Below are experts of layer 5 (counted from 0) of a mixture-of-experts language model. Rows are named router (the router's row for the expert) and show model dimensions 0-127. Each number is 128 + 32 x the weight over its row's rms, rounded and kept within 0 to 255. Numbers have three digits each.
After each expert's rows: "comes before" lists some tokens at least twice as common just after its tokens as in all text. This comes from a sample of Wikipedia text that the model never trained on. Tokens count by the router's weight.

# expert 11
router:172091127101149178104081131104184122099082099096167101171171085111162171171091080080168173102099147169164096105157125116122135157143169140084137162140137172168089168095084152098104167103095140124089137152133112160090108170076134097118176157131164106103159094140129168144120088089088100143085089169165115130140125100087171171091165152168155096092133112079142098166170157162110170087168
comes before: "\n", "″", "°", "us", " classification", "ical"

# expert 79
router:176083120097145173117080123100182126095091085092160102156179087116165174174090090082166156096093149180154099103167133113123134169142175139091158164150145162161088175091091149106106170101098136104086127156143105163089109174087128100114166161127164111090157076130135167150124092081092101138096094175163115119142114101102173176093165137166148098094118124087147104169172147153117172088173
comes before: "\n", " ", " 0", " 1", " —", " 2"

# expert 33
router:148088134082104143098095118148133117074105123097170094146194090103137138132110080121155172115083160130156091092157120097104152178170179119088154146109088175155118137095094153124125143084096167067080133155132142146121112184097135169138164196182173153092163085119115171109081141078057080162118087131160146090126115083109175162098135121160172092106127099100162110145184109111112171093126
comes before: " the", " a", " his", " time", " University", " an"

# expert 93
router:055117179123127131144147131171102140142142178127065194175140170070118147100126112178094148139107142150094115116190085125171076164154127073118163102131080143101100151081122156117162161194090136139130121077135139169178180154124136087090120159170092128072151126050160122166183087177151112133142132154114185109153149136140110126189125127115139159108118061129151120137125169115135099090153
comes before: ".", ",", " of", " in", " and", " were"

# expert 101
router:098193092161115118142076165080190157123140158162107105153110074108105167122119091150162163082114167179098135111108124109094182073107188152109150123162107058173163092106107120053143134123134171133095106184175111111149093131150149083078140148112149142091207121118107139165132116077120137115124088174112084134161110158119131141089158096097086177120167122102177074120154135146162138101106
comes before: " |", "\n", "-", " ", "\n\n", " -"

# expert 122
router:162126111123116116072076068106119168162079115126180088103101088165173074161123143115168117112088186153156067123150133178132130123143150094169110146138124176115083147096142071116117152098141155138116154175080132147104143104155174140103156145116176115176136088109122162147170104095087078130068080174132096124148104155103128109105172133073178095075060138099079090131165076146151155107131
comes before: "-", "|", " •", " Born", " Country", " Total"

# expert 105
router:118121172177115152098172164141119128104094103080140152131168147122103091106154091107113154118089155069078083073128118151160104127077120109123126156166105108091139174091131101146076147093167108156198073176077109167139178176085151144118126120168129177109083159123119100139128127177080143206112197135128077090121121154116128158144095088133076144094182088142073111154126148090082102138146
comes before: ",", " (", ".", " of", " in", " and"

# expert 114
router:159239124195106183154108110084151150109110097098163178189173134098095162102144131109155161103131144171059167095142069131156117153070114147126158135169130073120099142099139144141112098154128138177113140182158131103171123111071094114097111164125151103158196113117184093136160152117066135140182121142155189124145091152113134149138164111176087129127133114110124117154088159097151154087141
comes before: " |", ";", ")", " (", "%;", "),"

# expert 27
router:116114135092181081140118087138139135133125179083145103108110105168139130059152151171083083147163124125170122139105134121089122149170149102136132000092079131151112126158186177096154108129157126076137134078101100129130119120129136181191102094119088135107163143092086136063103193092104121104142150115149159149080118094131110132173121070117128168146145093148117095157137148119174150148137
comes before: " the", " a", " his", " their", " its", " be"

# expert 80
router:089118058116196134168148124139078122181136169166138171167122148151152080145152131124173136138059093132143103160174174103176119097126146129156091112102166141144181085122137074164162153135088146116129179109177167098138148132099078114086133101141122142168115133164181100084189098150167165108207117135134184208160089095100130153164146160113133176125119141104153152138108098127153089113127
comes before: " to", " as", " in", " by", " known", " been"

# expert 17
router:116121116152092093154152129113145146141196102186082117181107129183151138126128108160165141117105112107156140144185117094113153144145176149109098049066132162151175090189107131118109143085176142090119099094128123124105188108115084132122029119136095141086103163098075157095159137195188127107106146088126152114155136168116112051201154158121145125130130080141107129124143097136160177132113
comes before: " and", " but", " which", " the", " including", " with"

# expert 81
router:138107131133083142139142121076168137137209093169122107132139133212053147133109121193128097173093112173150108101189135106153129121112083133167146106060188138098148150147091131099107119088117091117086137089097121147098124172145108184182130158185120124111089126092138086162137111199137209129089131133119114092147156099109139094151137123161141105087089146117170146129158172093104158104066
comes before: " was", " is", " has", " also", " had", "'s"

# expert 75
router:129121110155093174140104140114123143113187123109165122177181104100142137112083108091171134100131142165181107115173094131134181164129157121085146163078181123121114166106150125184171126115137070086140155170152089093156118184144116145074152176122157066096155114140051180155137107085068097077134069106137132173160155188130179163117155094153111123166081152099119107152148135140125141118192
comes before: " ", " 0", " 1", " 2", " 3", " 4"

# expert 7
router:158126144170142174121108109139153114125160120151159144112126163141100128084138103088074096116151155081105135124154097064158094068080143177104151140176118162132128104091185128124093123148138101185149168188111159081122128132202103085152142130073154122171077146140124128056084112084133115161151093078121097085082149103131146115131152137140205099113130151139158103165064109122079182198145
comes before: ",", " |", " (", "i", ";", "u"

# expert 28
router:110079162132169166107103141145168182083140115142101146128094175149094151122140076094082150161082163133122181118109153060089133093141127166127167166185112158101134111091141146073097097097150093136164098175088135171126144171193124090164134149061129098131102089192199188092126080096098162146167120126146111099158140102113168125133132181151127125110146106159107112153181130181103149130175
comes before: ",", " (", "\"", " =", " de", "'s"

# expert 102
router:100174122095160096083145164072094126094102111143118148161124095127101084120134148157172158135074168130098083096124145068143085169091128103121159135151180041112096098113112081111082094100123128078130088102189093147094105156192188161090131079177163100163170079079144094101106126130101094104101134167132114153142118087149105118136157141138092134105178175137101147166154138060146111139100
comes before: ":", "==", "\n", "N", " ==", "-"

# expert 94
router:143135113117144158058105099079082117074064160132179094169131082116147135079147134144115145106110199162127098075073112152130065108122136129093142155113126043127132181134183097138140149164083131132094129078146163113100071154093112148083165182130098164118089117129135109143065095094113119168124111167133150108146170114093110113080142106049081135121128146095136096093133091143183149097131
comes before: " |", ":", " time", " first", " place", " death"

# expert 84
router:166086121094147180114087126091181120098090089087157100170169088106165169170081089086169163095094151172162102096162129120124132158138170142096149167151131170163093167089082149086106168100101130117082135144139112154090107172075125094110174159124157111107156089138128165141116093085093096152093086171164120126139128100090178171087166154171147092091116120083144090167171152147109168092168
comes before: " |", " ", " /", "%", "born", " —;"

# expert 29
router:128077118127131154145108141070139111088094104117104065151126087112158183138098156123144143154094170150095074152148139131135146151165159167076085136098146180186051157112100163119129102124127126133093122115140171189091084140125116153076179162123123153101164113123095161147093115084076165152070097133166131154174087091139159175084153170144170064105151128089102162171185120166095147104161
comes before: " the", " a", " as", " \"", " his", " this"

# expert 67
router:151071134122110193117078121116126145104061096132149122154115106113182189146123150098165160149120109163123130076148095111131158113124154141137132182124131156168076129137134165125071140092127149177076131147145095170077126185109122128144165162149150094105133118124151189112162099062055161144099085137170121126139179126067171161098175118166119090089172151086118067177142135172079156106087
comes before: ")", " |", "O", "E", "I", "T"

# expert 72
router:086112117120086069132133127172108084088101154099126132077161124091120128055178141167073098151126117167154110124101097116075147142172161125149161048093149167138137126127149106144180112169107115080105158101174201089163104126114126153103146116130145112169161139158091160087058195078103076113072131141126168143095164110106123149180104109083149138158156080137075101151116113129166095105118
comes before: " the", " a", " his", " their", " its", " an"

# expert 3
router:137097110125154106154127142153136129075088112080131101139161121135126155072091114096149150110125131130160140062153088103092170134126149161119134150148126160150148135122077190165172162171128069097100108072142129160134142074198142089173156119101088088093139122168103172156175063082091153099091069141154159073096136152118120084137133108164094089107103147103186168152163100124187139068080
comes before: "\n", " The", " He", "5", " In", " \""

# expert 74
router:123115094093136137107084135172117117114131106104098147093098116108176144128115183079148138090104061145159139076118098168156144159066099145128137172152158110124088144111129129139170130107168171152098119069158070134122097079126153117079146084120168109178104099143063161128200080140102114121096094075179153101114110178097138122145129120158131072189175095087129091196181170153157149116161
comes before: "0", "1", "2", "3", "6", "4"

# expert 22
router:136113131137074159134105154093148136130096102104162111135178124154121146128102099116189130182083178124145157144150099133115177079166181194102161123110108097174176112136076119115062175083145148089116101154125163134116127158143150105095133174076150073075157086133108186103185183093118122151183150167074128123148136159061136125081158128169133165098096074100162108157146100120111170110102
comes before: "\n", " |", "-", " and", " -", " ("

# expert 25
router:097097124189138178127121108077166114118129122109156112097168194146115159106174107105076111103102138120078161107164110136136131084115155158121097140155078132128086203095188163144092073130100091144165145095100124137090132118145113086171104129154157167122116129163194098073081100173138162143139205052153159151093153119120143128118059093152146123080130134133070105098121121139114189115173
comes before: ",", ".", "'s", " and", " in", " ("

# expert 12
router:101087154153146114114107141128117117152096158107146124129180124071168157163082142148113147121061173136127110122123114141192119162128110119082123164125141152168086174053082202120063132192069148124115081114074129152075058155087109101121153095123090124098170132137141187128096089120132115187115137164106092097097114095113156143073173073126135176106087111089111159156119152154095146133160
comes before: " of", ".", ",", " and", " in", " to"

# expert 124
router:079110079120140106140181157159098049099087152194075157116121131088146064062141113156138132151142152148077148186090162136179062114113109075126123134107104135137109173092121188137203161120102153081150124116066135180113206165095165144120118142153083143139138097103180107129134122152187109094122170160099086156103156105119113115157147115098148113118150141127127156149108176153113098117157
comes before: " of", ".", " in", " to", ",", " for"

# expert 59
router:157072171130159121145074170068129139147150080080174132153134088089180164170114152075157147148095138105141139117133114108087159143159189129097154156116167106167122152090149141124112120118124076163124169161111108129151144183085109130114185194097100109138114116110090155132114156126079140107096057165117105110101137125095159172081184089165106121082075101083145077139164080180172168124160
comes before: " ", " 1", " 2", " 3", " 0", " 4"

# expert 10
router:138109166181101160081106085058153182135161123114137159185146136094154143138144079108084113142131143074081131074124110146190134122088177173115181136190144161087170124145109126099066117107115070180103148158113073136170155144070102086119174184124172070143152141117124106131086140136108126132094133129157139090189089122134136119146105129183173127067134123128102086066120141151120153139153
comes before: " |", ",", " (", ";", " and", "'s"

# expert 113
router:130094140129126185118125138131140091127101105101127189166143057099116143122124057075182178141104142166151143084152100165105085124108126163126137139162149189137068148085134128105187118146104072079120126125181110132142123145062135127065135164153166106114155118099143168173160082092105126166136075133185163120177173148093172158144159157177157146099150145094132149157168138129127142085203
comes before: ".", ",", " (", ")", " and", " in"

# expert 103
router:087091166188115134135174177123061128079087095184110128094121139113104135113112125130158144189124175118092118086178073142154112169108113082105118119112095107096105148090173176105131166097181096153153088114070148180144117156091134102136113170143092198124137182143128160125137123145185118131083139092119158119173157137138136157210104141150154081091166091126082174142154177156096139165106
comes before: ".", ",", " in", " and", " of", " was"

# expert 86
router:182129126139102118136094105072106162102083129097119149191127119126097148102196156112173146108106195124182108104149179109152078149080130125094107159126081154118075106049087074101129130150129138147086091139090126101157113143130152162099166185139146142134135098133180101159112155115115102129137139178136152101166111132109144130083175121143060101073101151082118162208136140147188170066151
comes before: " |", ":", ")", " -", " –", " \""

# expert 50
router:113092145160155134125110151132095121092057079140154159127157143163147107195113094159189175131131190117092112102152131128191103179118130129078152126142086129091195102094082160067144148143134139166163141194109185136136151092093104170104134084170139129099128113100181105147161127144106110071093103070138139091126099089149148149102156140184159097065091142141161171127149137162091075131153
comes before: " of", ",", " and", " in", " for", " who"

# expert 98
router:126120161146153165117111126091106179146096101111169178169179076140142163168116129094090194063105168157099109080131154142131107160123162148119123181144113134124095160092118109105123130100112131102072124168154102145070117134106116088115160113115184096166156098066127121166115102107068110145137124147178082111171163071083164178090184177175082098134103142079176145181120094103107126084146
comes before: " |", ";", ")", " 0", ":", " %"

# expert 49
router:158098154142120173109096111105139148146083120113146172151152079131127184155109114133155132123084128162169151073136052159088092152109165150125119155116163125168144107080109117109123183177085098071095126121148136097112076127094094072067161144116157145108143110090117142132134128098086088163123090153172188124177085168080163160128126143198204108153111157086129102133177182129122094078173
comes before: " |", "–", ";", ")", "1", "0"

# expert 123
router:073133188070081066099123073112162074069166065120133097156155103112089168151135132145174145103089112136177072171158169145117169097168132058103116078069142151167134134127147111136113177139145058139118077128131154174107137097157099185081124100120127129125114092099061142096095131125124095136129118136151172156160133097084127144114146147134178141114067154180137103111155105112146127115094
comes before: " the", " he", " it", " a", " they", " she"

# expert 89
router:077072142186108061156072096110153162154133108111127168146142125107129173147100144120160152097137159165136110112140173119178137134126183123175106113189089145123135113170070140096073144132119088148099082087119142119068121141133108113098145195151114167074109089130157112147161087122103093186097094144159126186099134143089148177107106100154152110124178114070097121169165163171180179098086
comes before: ",", " |", ".", ")", "–", "),"

# expert 108
router:098197129132071166146096129095161171100164146105151123142137107080140121178095110121151103107090107181090178125095121141106159168111158156169170139105184048128164141114199162125171178152178148111088149155168152079166069153136082089092166106151161129123156111088112107177144147128123149159089080103128145150174102159138090172102133149121143107199095166104131127100115156083159166100134
comes before: " |", " 0", ";", " ", " 1", " 2"

# expert 20
router:081116092128101093176137113092168105133097118107105098103090101160182092079117118184087148144104107149155087205166149101097144090186163153206180119096103144152148131190089074170181108157126123130143102089141167132177128112104092198134115146159135138098142144115083117185077155105081116092068100131128094131140077116117139112100138143104131140106158109147111112164122090194082168127147
comes before: " the", " a", " his", " their", " its", " an"

# expert 83
router:161113206148126168179113121095157157093135107163127118165198131108115130145141117148120185122056178188091108103107072084139125148124123103066157133136111180111087160068075169122099158092090109141106071148125094174156168197077136126123126196155127114117142129169166121116144127115116145173135133126091077107165177099117168147138138152166140096104139102111099146175180165158113160095168
comes before: ",", ".", " is", " of", " and", " in"

# expert 32
router:126088166166155120115085110085163177161136100101182163167143121150102130138127140101151157072127180130151095140172158123179107128111183149171093155172115082156164085167070121137110118116128050146113105120154132078150135142172144148107148144188111114083140118180146136194170139122095059160084076146171120177113165167081162162155120093165180101120152149104127124113154131117189168122088
comes before: "–", ")", " |", ",", "),", " –"

# expert 36
router:122087142128125133159091178145151094141075099105186132144167107141137138175070076091176137132109136161160078123128116083152145175073147121117136190111122139176171091064087105133140165082112140093086144146158082167121078131093092138122153167164164110065152099155155151134140126100123095150102075162141088157156140115078170110073162120182096130088152159082099095186164132103092106080139
comes before: " by", "ing", " to", " in", ")", " of"

# expert 55
router:081091108154155124097076110109072113109079081166172151140140096162160148152141134184087150192075164164041129086189157146165097161123098164130140128088100105158087147087089167140094099108146122124116108078116051114102137172103177119114161176092109132138141127087148109181136080167168118116129116175133126105160169126124142124099187120139104124119070108073172180127119153140142128118157
comes before: " of", " to", "'s", " was", ".", " in"

# expert 69
router:096139141132123078113153135093130123098108125167073109125171142154070142072099080170138096108096143109134129151134118130081173091165163156106149012152126097163146157090081123085121168148140089136121120139182163152142155121166154082136122149118068112143138166100093151116165114170125171133153115167080117162077097134177115028155081152120184115099095128139131139115148149169142153104060
comes before: "\n", " The", " He", " In", " It", " This"

# expert 68
router:129109119157125131152153182107127080078106077152111134092140114153126085133095076104105167186103143174136158118160093165141101169118102094082143166143099163153134174065093194118148135138080138087157069099077119195122101157080149130124102119158136127079157126102207164165169115082167139103123155083124128080166167129130150133098169164145165089092132144118126151171142165157072184106159
comes before: ",", " and", ".", " of", "s", " in"

# expert 31
router:093087096130157076176116104108132155100097137101178104162120115140102159195069134139188128101111154124166132189100136124130182158157167156077131129112066163125172081134078069113066127143124162119126135138167157125144128140070140138100118133115125082180094125160094067113150067087105169077136078088166154138147162097097145132115139145131130140112104145122169066121138053103079080106154
comes before: " a", " the", " an", " \"", " member", " well"